Below are experts of layer 8 (counted from 0) of a mixture-of-experts language model. Rows are named up (a neuron's input weights, with its number), down (a neuron's output weights, with its number) and show model dimensions 0-159. Each number is 500 + 25 x the weight over its row's rms, rounded and kept within 0 to 999. Numbers have three digits each.
Before each expert's rows: "comes before" lists some tokens at least twice as common just after its tokens as in all text; "gets" lists some tokens that make up at least twice as much of what it gets as of all text. This comes from a sample of Wikipedia text that the model never trained on. Tokens count by the router's weight.

# expert 58
comes before: " |", " ", "\n", " 0", " —", " 1"
gets: " |", " ", " 0", " —", ";", " —;"
up0:477465515538459442529481504496541529518495524535476461509472512483516476511466475494491472473482504505478483486519531511514466477493530519488482538481521548533548487502494504546474527508526531472473569502482464510473498523556498507522510556490528459464496474550520484504527504447469519485498537473484487482542519529507526509530526504506514524507505509487523482542504487535482471532492486505521494481474499497513483499484466478485527554501477523513498520509506494472478546513503505
down0:498526496513543508513529504494518526489428498510504474557508500504504497515516518527526556514476529521532485462510501491526509507487511490452511519526528517469548503529468487530467540494488521489511509454482486484488483516498478540492498482495464441501462478482494517507474441500474546501510519494508487514530556504471496517514521517482493496460507491500511476496461462473523481483463473479497479518511474438469484539458501495507551479469435517497487467518470512480497486517503486
up1:518467503448496492493505489468519485534488504494440481503522516483502522497524509515433498451478508483498529528532462525549485468493536491436521494527491500479539537466488516507474497458509505509473502498495525449482486508486487533496477504445524502519514480511529451524499551516461503493490444481498484512508500481502510440493514511489534494492495479508513485514505513465528463493530491491497495521493496510537451500457518495471539530451484464510504512486501488521518508428506503
down1:492525453490479472455472501474509503511499504519526454499519501554480505486469506495472535436471485492529476512454533476511501524500548499539523476506502447509523489513471537504498467455449463482515538508508517485489483516536497473476509516495522508539537489479506518522512485461497465435510532456543514505514508529502504494505508549516487517467490526452534475458457503504477503496502537517513487523473479509473504481534449523519515501487512505523534506470477492488497527496490481
up2:525498516511504499524481492520468493519478522518447497473527471475533518523510502519491506463522479500503487527484502530497493518472484528508521523471454523490489516500492536478523505524499484492498512499519494494469527512510492470545452530476469532523435542506503518490502482480519495533475492471521532526464491533455511470463530525546556470520520506491475461498491479505500451495515501506501494536510538506499534480498490487475508544451508492536482552524506484539482556531496575
down2:525525514488481500491505537490503522511535531447506550512501522473489547475489513472501481521501505485483512452511477493494483528495468490498529477475477505489484544477451539516536507492487497508525482527484469528572502523536467472518513544475500471512531484505468498528505480451468516488507482465515485485511461453542483544468512515454510531493513498535527460473502485461509491485495495509517510466533457526473466516510519499529472511497479514507451507511480520523528540528453521
up3:508500535530486506467485508475489470511475469507497494508530435479520515468542505522525449474532529495489448460554497499472509479480479510467459464436498529481498520475506542476516501530499531486465437507480489478484483541483472498494451493490503514466489472466494517495492476526517487529527518520489533479493496511549531490510514487525467518479516501500484474515519511466497507492491506482526501505478461509512468520479487495468571519526487492480510518488485564529533478486531501
down3:527528482506510492459499526533482540508507490471500498468503515524473553486470512488478489514467480460534550491518503498490497506502523497512508504493466502502494541484494481503474487480484466523554472521535481527508468481475499505525508519488470484492456493516515539500522513492507532497554494472527500479531461539561531472512501468481519491496490454442509522519540496501547498474491510488557519475486515527469482419537541491464475483531505513529486485482487511488524468478474522
up4:469504499500482452465548472535484544497505517545518522489445491502494519509474479517555468485502465495503523466508498482477482436460494489498493485505476507574475538500507540506498536493456452514490533510511515522492497499500486526517510498492458483510544495503508509500526491536463508507502533517513519509505527522512520499512508471512526495528499484476538497508513513491527507519460534501492465534513482439528516483483451477549515502424498458521495505494513465517538502501482490
down4:492478514508480521499489519498469473444487570517525483480483523540498439536505521497503470467477463474486528509475472509480474503473568523493470477489552506497518466511464528483475484503508533468506511484538542498491503490479519500514520542518544496508529477512500516479509504484515471479487480494494534494491534506502533518482534530548491489514519489523510490492501478502490477502542487454484503462501460545463528517522508506518526555499506567489513516527489494488452488493540471
up5:489513487507499495507490486481531463483465549470488482483501465514517513501485526477485491477437517522525512478527492518540487544510501525552527488517488490532475498520474525518508493499499514504523526500501496529555552528524496479467550479480477549498458486525479492526517504450528556498516467497537502511529505516500537505489508460499476490526513577530530553573477495507509507477497514531513495498503515455518490554509471523496509502466486510500511524527509493524465507483510502
down5:484463488444501536529479455471457475484533502523506530526500488498536503489507522496509561495504520494470453535542533518443484485507535476493524464553506532476476488475520524485535486527462473523502498518460494516517494489493475487479502521522489513520489473499511463518524478544466477488529518496497512516467501535482495483541497513481527413519484482506497508479489507493489472512517468508474509484485522483522495482504480514498507459478542492560468510503510501512524467510461451

# expert 3
comes before: " 0", " 1", " 2", " 3", " 4", " 5"
gets: " |", "|", ";", " —;", " /", " +"
up0:501499530475470477494495455502459514497489516521469502525482516515499506466505471514476468512557518490504522504474493524489518453539499506466544479505493509512504543467477521460581513527463513514474478514470488534484488522528485498498514508471473493435451495513482501441501558484533480463473529497495474504473468551503549463497496487501499498482486494504496499492495509513517513477498524505480515481507502482496529486520585497478497538512467512534492477500501511525463547488518503
down0:517513477459553495507472528478498550495485491465506537552479486486503499488497505504469493497492491476503496492519523472506477503499517512485516532501499470475466499481495518503520511500520511494481528476478513479526505487468533507534513536559481495498504523540545500528514503501488511539538478512493545470418566507514489517523507513519516459499543498520542526474482448538501534547487510486468516531540543532502476512488460513515480512473513485504544522504513535532529542512477527
up1:517515517476445523481514473451514502491469496514475441504475482514535508479488539511489473499504521518487482475552469500515499535490451482479478494490542508510470522510509486483481432501512465516476519520536507431458546489505502502519495536518486494472524519494500502482514529491467498501502489508496517481512479538536529524518487501530469466526471464454525511460455513470514509538475530476511539476529507524492519485485453524519526531539465481524500533500469516500495503536490521
down1:533528495472543481489526552512460485523529527552474510513467530522557515468477491527458506499513494466518488513479444473501498527505527514537488531495489495488486488527466524508516532496442501504477442517498496485503497468527491501482541481492480540481495507507494473422493492475505495491495521539487522504512473476502509513481484509532506462469512471480496526508536512471496489522520468472502505519476505508467477486517505544474485572536485485493476505464497483544484508470509454
up2:457527529531499491509505499497506497510509488490496566493515519522473509491491522509528524448511462505465519472457518511495502472481516490513530517522492497503481481510519500496445493470475494473508471506479496464498507499546530462516497464501570502517515467479519527481514441492503501540502513496519503522490490504494501501514467510534471543476529490462494553529559527492456498515527467529489500550489514514539433497540531497502510508453507516448482473544472472493518470504495497
down2:482487528489534510483459471493479487499529508499523491475529492477482469498479496527506470522472533510500503484492510479506499494462491498493522502515455500509485544496541515497506444513443475486444520505478497527539508529515506519481543508426477487500504477478507474522482505518524486441483450521515523492479553480533494504468534466506494508539473484541487519461499547526490518521480455505490505475503532493459502472484505499487462485475505497523578526454507472497472524474483512
up3:494469504528465474495507511487481512495475488492451535476491443474522459463437502485487497486455457529464495512517504495514507500473483520476517483495518535506486520440510479492515505484568474497546527496480515504520513552468456502517472544504529464465485532498529511566494480506489474508495494505511523488495521489476530534541532528469516486503492497547545511480545474492498477487501487467467499496506504501498492468522511486477563532518464509472491518516483496534526498493507485
down3:468506493512514502511502505511541531512434468497472489481498513515487499536500465478513513532518518486470508467456494500514499505539510520529541458542485465461522469480479502498478507486476543445468531440485498516514486518449504510452508508498481516521462496540491566510514520472522511488503458485522499478443476490493495516486475493535498548500499482536472465486538456521497473467523532474498511491521519481505476506492462519536515481486495485493495485520542530490522546487492527
up4:464530504516480460461468507514490533488503506509499518491503489508472540483548432501498518493496513450487464521539430549502489515490503497492518506500494537487534474460502499512466495508458462469471510527490510535495456484498498502529520485473542508537496448462496477519492471501488516511513525516479516501526526499499539515497520528514492503491473481503470491516479487495504446517506497494481510516502542497499537497474471507513496496429501450498500506504471479504560454448539463
down4:513486462520506506506534496515472513473471516483484490504502474483506439502472452483511501537493490511478452438528491485455519508465526454559513478447477507485530475514514544503483531535484498516516492504484525504509486504525494487498492479499513524494462514497477481533528539487499512568547485488506498516493461493504486468509510466504473500464465545507503499473484518477498487492502567520461490496484509489456477505517503482478490524529541476528447467478500554523504532510484470
up5:514518462527496452547471519487488452481485521473482460488514506503464517496509445466514500470501489553485511494519506499515515500463527478509515514499511500483479490511501533469542509480493524512444489513509499527525540499499529472505457478507461507512559481547491469467501512514531497493506453521493501493500476519466547465499490443490540493455518471509481480455504450452504498519536525488515540495505493485490443502495527516519537497454476461478503515458489485518517516511495499
down5:534470477516513492455501473490510479445474506513476518486520497507501473521502464492488451543501474505501513509510505508551485544547537528497490493545491492467526495488609484540483548533485509527476494470448470516493531463513481508452495533465483511514530471488457493493488511544486484504493512489499487500520520466475513518501505506483501497502493533487462505479492516458478491531484477531486510510492482502510520519505504468529494505467494496566553474498483481490470494534511499

# expert 13
comes before: ":", "-", "\n", "=", "|", " •"
gets: "\n", "-", " Born", " Date", " Total", " Country"
up0:446504487466479474525488511480499513527515484478523501499513545506492517511510496574523482496508495448541464485524467528484461506511499511511463447536515535478530517491470476524512471514481513541504466500502484482484509515448453478513481528491487498503475523503523482508471471481488466503511516521503477506499502444477496492523540465483526495504512549507475474540502524513534527477534465489493519491470521536476482475489545499452515509516471472483497496500548520529562532481469483
down0:444504523507467540504474517509485497467496464505539497565510542481521490502530510521503475500532500479446508462499504479436508518530519522506514506479496508498491489514527506492490499506482480479512469438531527568472474520540482474504496522477531509511509503491504555507470488505539508484460489472496508489469471487517508558500509458501471494542522468535516457516508465501457503495469528512513483526490525511515519475514561506492529463513492552490491494456505513502466509518502494
up1:494503505480524486520516490543462497494474515513538513508474490465521532490480505518486520454477469491505496514506483495521514528525495495509486529495450513526465480493461544516576498542509455535536503519525499481508542504519533497558521509494524444489526500499530535494494493500473507504512438536453487483489512539513519502474507489556503506494511570525436481532472502529526512503504497493491531486493487499515505554516524519512506532467486517506467473523545479511484493516517504
down1:497521491494500485502467513538529468485494521480492499531494530500489452473451464517471495506518478465453454531497463500513507505482471508479510498551472527537547507484529514489512513483528470521540495478518533501468503535552515522515433475502483491510474529475489486501513472524517510498501517533453484504458496486496553531500465516447503500456519530521545510511533504491471522458457488516462526538510518486514520543488530496494490547501509527497455488492489528518510495504491479
up2:482508473509509531511464552506514466462500519504470536503477463470470479521487510481526516505504485508490502482497543503473512502489490515462490456495459492542469506518455473509501480534468513451500462506522500518502511453505531513496498511525502508491491488509477480483470470464524467477435514489542531544517515497507468492488497469539453519484528499494503503475490493477478521548531467486506524555509492540544498516461463517464493534488488512508469444467533534477539485476480501
down2:458511490491508517489543506499487496496487488541545454453518556503485447510501542489529515505472488518516526497534467520472494449511479479540524471515504523523451479474476525498471482508509493438513499475510483480474544432445511527510479479527498517504507544490490530465538529496516492464501487469525529463538498481495517467506486506499481523496457496505519473556487517484510491483533496532491497544519512484515519482472505526520481488520471512515496514475495488512453536478498511
up3:453426503480496527474511467512479467507479536503492493526493471510541494470503504489492516521492552471532487503510517475486501469504524454493520514512500494507528484500557525453500547508497477476525509482487522497532458478516495533512461495488477535458456458457499482476484517483494447512503520513457515490446475506481515527533527459499492549521502516556465510510509504507489498475496439504439469512501491488490527522445490484498502513503509490490490520504494508528524521465477511
down3:449467497518461516457489513500538508480466491477503505483487511518513480467491485489485519502482448530491582521467583466475505460495478495515499488475486495499536488496487494496481506499470516504563473519484424456447482504490482506530496516454498513510506496495492463502520487476487488505503496531471501464507508467496475506557520506507542506533490450480507494529487514478505474509493473497522491495477479457479494454520503524529482476497546488499477486510511499521472512497494549
up4:547514470497473513507513507578517458509451477542510516508488539489503505456487492467519466474478511492469512498494533518512516506449481455482477513493456509487507459492444485521483513488520523492492488558547504527480541512480523513476518523513482488471538498515506509473499512483492536484522485480484477521516501532456501486463490454483498474509461491484498516475462546472518511456499491511471489484501501545495534540489477525533471503532491497539531518497492534504508444472498504
down4:494498548495519485471530545478448525512474517532485462545513515507460487503537513466520463486477487487512503488512499486512519523513500521476479515460472472487549507483541473488461515513532515484432527526538487496562529510483470506498512543514512520495529489497479488472493525503546491465494472516558527519518563512506479519485467511530496508517503481545518463468491508514494485502480493487498480531510454520515528514498512513494490472487490497543521541540523464507553516516504502
up5:530525512542477548532518472496508466490563451508470488510507497502583512478504514481544487498521487485520483474500479472514511480528454487514517539521461510484519469493504495502530544515561476478485520498538456503500553540467529502512520494503477508514522502529518526479512502491435492528480522486536494486446485450494506513475532520493483503539517488483492503458466514537488551531505488517508512509501490494507525526486528489523493509492541510473505501506487514521487496510532456
down5:487482496531515475496513497509538505492524513494487526484513540489505503514501509488478503484486511555486516506453497487464517526465505448545522553477491481497478520470484493473487537508524508538490557467458447530538485543466507480482524502486484501461481458523522501507520550483500504497469558514466530517468520522528513533554503505525519486503495507514555475492546508532505528540469512512551506506496510474486499496543528530508516505499470493524508493458459494513518489535512526

# expert 17
comes before: " |", " 0", " ", "\n", ";", " 1"
gets: " |", " ", ";", "|", " 0", " —"
up0:529482473493458513483535508492531463512495495516513496470516475455513511492468477500505466452526478464518532490489478497500474488534497523480490491471516520508501499448490547475504567478523480481493520451557516532505451510511506495506431515567513529489497504539501500484517464477527488460489477459527525502506488482520514509510480518457506516491527499515466505529535510496444529502491479538462498528470470508528496466491546519458509524464487508514486525506486478493502523507520521
down0:528506521484503485502530478513461506532516508482473500506488488483530561527474527499527529531491507478551540520472480457519506492483511476525545518491472493432522554532555479517475541516512453458492505507502485533491503467454522478474511530516508458487499490545491500478485504494488533482499522473511449483485496509485489468498567532503502514494488537504504506489495500498507449469510487502505477475526501494496525526519477542507528513434528522489502457498484472506511527530486526
up1:404485520514512512537482485480497448487496523512486515511493467538481480451508491497508484520486526501519547506519509514538465543528462470477474555484505496493481496515496514462493506529500476495483481489557476494502469493486522517487507523486476522513519535492453507490500478506503498567536525523473524540490514541474528481508506504525523461543456529502498523499494504469546489483497490497491510499530551486477494474531497482513491506518469478464509452523477516516518539478470524
down1:487533512504502457472499522510468474543469521514478462505510512526498521493557498511527452523515522495503521510480536504510501483520523492505489501525512522480450482505544470521505469491469516468474502555493552527509517539498486549538482479511486505512495487558534538493470536484506503540459544501485486458495510462495508503504452505532541500523454501467534474474477518503501500521502500487484460487479482481491472525534501553493480511510521456540491524536530495488528460522491512
up2:467526539445541498492464491549522481493489480508514456528477513515514523503491552475536462493457457481525478492464501506506475482464484488504517476510533442465521526479539540534520494468495445487524492514526496534514485508473512504542550484481461529475512516496545511494492513525522516508531490473533503496503512498568542481499490500504521498472479468497531519517516490492477497493536543525509479517488495454512523481487478462511524537478487494527509487520505503493457502529486533
down2:460466482522543528519537548516526535476528472524524536509545463479513471499457476507556520516537454498506478518480485458478489535496490505500448485516474510509487491518488523492489484497469478513517506487536491447498509462554528481504470533485517510555471545529480509527503465492504500536497503525531511507538463499486475535530538478480534485522453494514458521474497501465505511511463504534500505502477472488538510482541501499511538502490472521478477485499517486505482533497511492
up3:510488483542571474543520520493557497521565483513468538494449482530513481445490459493508552527515484486504495518503483523486506498503454463533501474515501481496523481505471498522492488464513495459513508548452484490480485474507518487473500516501500475521532527526481518485515494514549539526522517496495480477519476522508488514525480535515487464516520473523479508476480538512534535487506456524515549507495496496496486480520523472505537526508528446511518464489515497478459500496540522
down3:474499488475499484508462496464544558520505498536515527524510490518505458531514469528507506479496503466474484530511519542527484485562501503517492522471510469469534519498517458474452472551477485514520516466491507520509457518519506481481509476488493541498495501480505469556483463522540500510516506475513533502497478529526495528514500488512478459498518493495511532453480478479530536488520467479507521495498531540478524545550515474498466449515526500504512538529474533483522502462495543
up4:484497484459528473514481475530514526518493514500477454487492447519501474535501513501462517495467504456490491485461473476484481515472521492506544509520490509496457504474516470497465491486479526473502435491516525500486487527540503517504500527496494465543499485542505439507523497527490542511492530530478484513535515478494543472491486500552511525510446507503537492513509457480503473448525499531488496525480537481530509514502552529504514510455491501511458454490573511512509516506518494
down4:508489510501479528488476471472499483493479469521488475547498513497463501522480491500478514486512520514485517459501470479492517524479469541505475491494465465569517459528491496495509509493514498523500506521491506475510494470505498497543460496512490564517555493456509519461494484467553536512484525509513519476463514534489471513478483508469535530495498515474489473479474537553441479482545503552485516516472508525520501517524531513526494469505480559499523509496490490448477489543545512
up5:545509495492525455504428484508521445487509534510520520490493425444510480512527509491516481527497531551510507484521524523534524481496461486476531499510491569462513479483510455515479493512498498522498498505500481506457549499500490515533468487469441523504496498517475486541508499502530522490495530497500465474490500514474527471513479471491492503521478502461494488482481513486507510525526507460543531532496468490506488528496446512525518479459502496464522521465469535479465515501509518
down5:538522495463507481437513481481468494523488495464490554491527505477476499496504496451480518487515510508531492513468478506525504485476439470476500530487539452488536530569534533503491512480510497493518519509458491495528501498470474513488525479462515538464525494531497531517482482558481494448513498513469524515507519541503493463486487458492504545462485490496524516504519494470527491488465549514496490486496510476523544486483493498494526483524502428509480491510492491504528512542528468

# expert 7
comes before: ":", "-", "=", " •", " Born", " Country"
gets: "-", "\n", " Born", " •", " Country", " Coordinates"
up0:547531519540488502499529503487512472485483488480506546464507500466506511482519487509472459504473524500465497481498513484524499502461507511498466482482486534437512486539499489515453482516503477507534535529549531493478464487509507453506520510503473474479518486536494494530467480497565479512454507578504470481487499478521506469480525523505549534474480509464532476479536457513483493522466499479479491521487494514477471540470491457501472477505525547499545485508520518510497483499515527
down0:494507490485454513480531543510507505482507418469514520512537519497470471459508506468469499515503473537483522522506489499505497545547505467513499529510488506509559499518492520525509482530493523496506495510541535458490501514557451511492474510484525539506465518569520538526476506501533490477520477498521544466472543525498446484515485503506491487452477509556507510474531511482516516492504482517499497518509528521556459489523488497487488515488476515508459496523480520487500537519494521
up1:463525488480495419514558440496513476502525496461529520459488467528497530457501498501477515499470463483533563451464509475526477537498509518525475519480513469502509500449480515478509495528554507506469468499498465527501470464463497522509498502539476534512524515525496474507512506486485502541506464488496507557516490482546478509489477513515494504521521478516529502473505481487505503474492483480513441473477501497531516478510480525488540496522475488504514479451469493479478504495497516
down1:543506453510487459506438513507488516488489507457514494482481465492502503508453517475520549492524496496468501512488532488485534530519548548501537517474478516483453490490493474507530509527514540479465503517477482502487516475524483516527499506466519506487466473517519523525448484506468477444498493442535456501513502471510517493489488499493498482504534539489542502523493512527482499539498458566485535505533528527532491514528515517494507495459488458522470472530502444488505499495502495
up2:453493474515496506511483530530517503486500486507523482479510500524505508497476542541516491538506513510522536498473530476459475506510528481484495479524520559469497474443483490486524528459491510485453567552497506461536481479473515497478504480502563499526488511500541512507530519498530518519487512513520558506496539485545458501497474479550501502465505489504450505494509535512546517506513468508532434529490499529509480498519523515508524486501491487469519494478493466526477479473465513
down2:510490496504470483493525526508556509502511480496484499490549492506490470475490477485516463493517457473489509492528513476474466504486439508458529512491520528478511484473542531470486540507487470479481491544545484496499475469444556528486488486501511535535492522469508528529469462543522475501504493530524526515469504493478472488525486465482502513486453543490487486477463481488505499443508511486506436505507538480509493532489480517500446502496534492523507471518499526512501540554484523
up3:490491500467510517516474486519543492511505502520518486508525480504515506525495477543487531521503524499453502531476484523508502520530486514537500429485508496469487476455489510493524491501491493508523488516485473521533503533470500458505484511558533521480511479525461502529517529506543496530516506473509483518468474475465462493558499498505496503515518453464495504524494514554487505466466519501496515530513507499486465536528501482493514448562468485556509457524492487511492448505425514
down3:495524496470508473469463524501471504463516514496507497488517502477444496494514516502501498495534547515489468508516568545467520467522480495544448522470510507460491500517496489525487492483492505483528554505498524505488501518517486494503521498479499529463515548522517518511451471464571535509474504481513522489510426518523483537503488486529474462497460519524500496548515445508546504501540479504502520479534493531488512512514489448477515505478513515503512518493499499524516514442482514
up4:436486480497534529542494508487473519508460490497521508497482499481513475478454489488496538538483471490483527442456508506484481490513536508502511489509490516494506501492499523482475475561500486527477486491536506454483512487497521501520478488476495496525548474505506488496498492490502506515529496439516494545569524476480505483472464478493485528510517479496493545526486475468510579484490499514539454529547531521539518552494488530512514492507500511525528531467491486501510462534540518
down4:510493476470474508460512516519468462500501525453494553527482486538492462493507452485501483524487506499542507475488537484509509557485474504531526478470496523485482495500504526467524521498553521513529459498499529498513524481497448495499539498550500506497501536539502521524466493499505512509470521455495489462511506507502508521494519517498461524505516540546465524547500533531478577536509463550480470489476499479480472499500489461489482524514469470463479519487510504497460499516528499
up5:541461511494498487495512522518491506498524463473494488543489505514531528467478462478475494521457555500501495540515462471495487566527519524550516500523489514513529496476505494521454498493474509509541510538474526525554479504498490475478507508475495532539488495539484507503510433513528482444482516551516456484490522502510500499481497502436497468516490494449539508479537546522501503499514518512488489522499511491458465514499478545469520521455495491519521495488476511483477500507519530
down5:483471505525530521471548452497506488465513450535501526500564459536481473485497506478536503461486508476527502501459508532491539506450462474464501513480497485481501473492511489462498496469500488482494489484492461516550494523513516507458477489537504500485505521507461489455483500510504497480496504466503504488432556458486525475538510555512503499527462450497482473525527523498513515469473522512500489477504484518501508555474505511474496478510565493486517507495498473505514465523518517

# expert 60
comes before: "-", " (", ":", "2", "°", " /"
gets: ".", "\n", "-", "%", " ft", "/"
up0:466538449507494485500503503500504479480465507504475519482494476514534495481524539472490523497492452484501503470513534510522536489473431531510458470496458526525500507493494526527511496479509499532512530555477483523497497479461528542539538521514488510492477451513501515482503478466514514485542500491532498495528512534479522500495450525524530470476481520510526462488508516494540514550486465457483522484519508524530502514512534478420493504492463490500516494475507487479496472569505504
down0:509510467516527496531462473511514493527512533494484514478524491488501508508497491523450476514472497510502512542523485449558487542524483508465530457500525443493470483489496503505521498538515525510475513516525465514486495523506524499512509498465497495467502485509508526494541538510489494477511494487459522503466545461486496429489515544492476515501550504490509527485514555520514518488506531498487507514470500491498453536490485451517507458506476510485497545525513513535567487568503472
up1:486496485509545485513482503485520521517490497478495449487476463525501537444478486487522479498499536493528507510526512518490496468474505564457515508469504504503525511512498497501489489515543517496523489467493484480476466470479496521507520467522508539437527497434510493474524503525533466487481477487498536507522470507476527509497487454488482468503481516494511514480477460433505522471531489494495517484514521538467495505527488516489512510517543500485545526497470515602512500528509461
down1:511530502496475510508497454534535509495523468570501513507472526485495495511513508513496506503514476522517530513454498462551504450472520501479509454479521499487485449481516490566491542507492471494507488489512469504499478481482518481500508482463533499486510468486511499501440509543498510516524510459495488514513481468530487542501525515543512514508513455491557529559510492493479525476487474497484492470458480483527443491534495488505484509438525501492541521471507524467525533492528480
up2:499490473514519472504486457499529509511477533502503499504458519520505515470487497494450509504470474451537510431473511503501496480511523489470494508533515483501517508504533500485511507493459490510471502496506433493470496496487528466449535530494515519442487504456437482502455504471461486468451538512533489475518517491519500437469495498498507523512486487487499508512537524494556538486518456471466534484526502490486486490461504491520468477503530502490495464505540488492474486544528476
down2:517530489496544539466500501487500483494538484515480500516567540488502479519473471512530499484497549525499462467485438519529508495488521501498487506512494506502477540509500513508455483471537503469500505510497512498482525498441529460474552499484521535509512502528487525496478497456492483478498470459480502508530515512535521553472478488533528494480477481487456482476507546520489523502528500501521489438511467482458442512479496467499502543484515454500476451514491521495501478524475479
up3:508518482505492498477477526487508518500516498476501480515482502464498517459526460503491537538474506551497479496491480463448499497524450517514495544495455532502525520510523518539505499500533520544539533532477483530477488501511477492507499498505465496496528491536499517497517536448455510517513476467485488487541506486460465488499469556521531471479480489473518518503479469490539506504527472463501500550499475509531468517494530457485512498515467491561542506500466532500459446534503487
down3:511504508513521507540527494504470505483458483541478511514528497513476513553538479492521488509503495476475469519501524513575497488538483496522494494485501498515486494474486499493469519531476515496505490500486494512534509519536466490476491500538535496501524517472475512487461502462537507505471482532471501500487517516537486549517454476487478538486496537496516539501503546504525443471533541529445458517562482525495499537479537551529481498509454512522506536508523469516514534494520539
up4:484529470564488560519533493491529484504480502515480453500509497481507483504505508521477526553466473514488565476495501458453478517536471520522472462529501508529464500517510476484499500500484487511520486500469500492519431516498480521514469544484454493501534481509550490518472497528505477520531535510502536501487498502481518499473499515489514476526464474484506448498492491491537490504496508473458565510572477466517519530532496506517508492526458525497537511471490503515502494495523505
down4:498498504494503521485513528511489492491492536486485481475474487461487452476579509505485491506509511457496528489522492467495522516482504477535530489487530470501474512481491457532484523559500503487486510513477569469482541502489484459514508479469479501502497524481520484496499523512536512478510513506519496496494547517517562505531451524448494499478487524503522481509509506481483485497502550485500465471509452507516442495498542473494502489489480530505424522504527521510537536528532446
up5:453482510512508496475495485458525532527488497475519482545494468493506522508505517533507533470531489508492517525494548462466425504512473459457554504493497483537513484536493496533466503487498515459491498533482495493508522467495524498520508463502511456460524504509478499523506489503497487550482472516487499550484510496516494543509518530517491512538518486489501461509475480483466508533518528504527486538514532536471516531470536476517439512525525478525529450515544515523530463513520507
down5:487482487481467491475522522516503533485481499477510498498500480488521484480507497483515475490505502511495487489481490488433475460497488504472460472494463494517551465524503538553487477497484523531462545475465474443522507467532478489463500544519502539509487456473471503491484510536511550494535528458485468479498489507502471527477498493486492509491481516518540494510495523534455474511462486536466533511484521503486514467454420498496531512506527502473504485488565508495495522503477469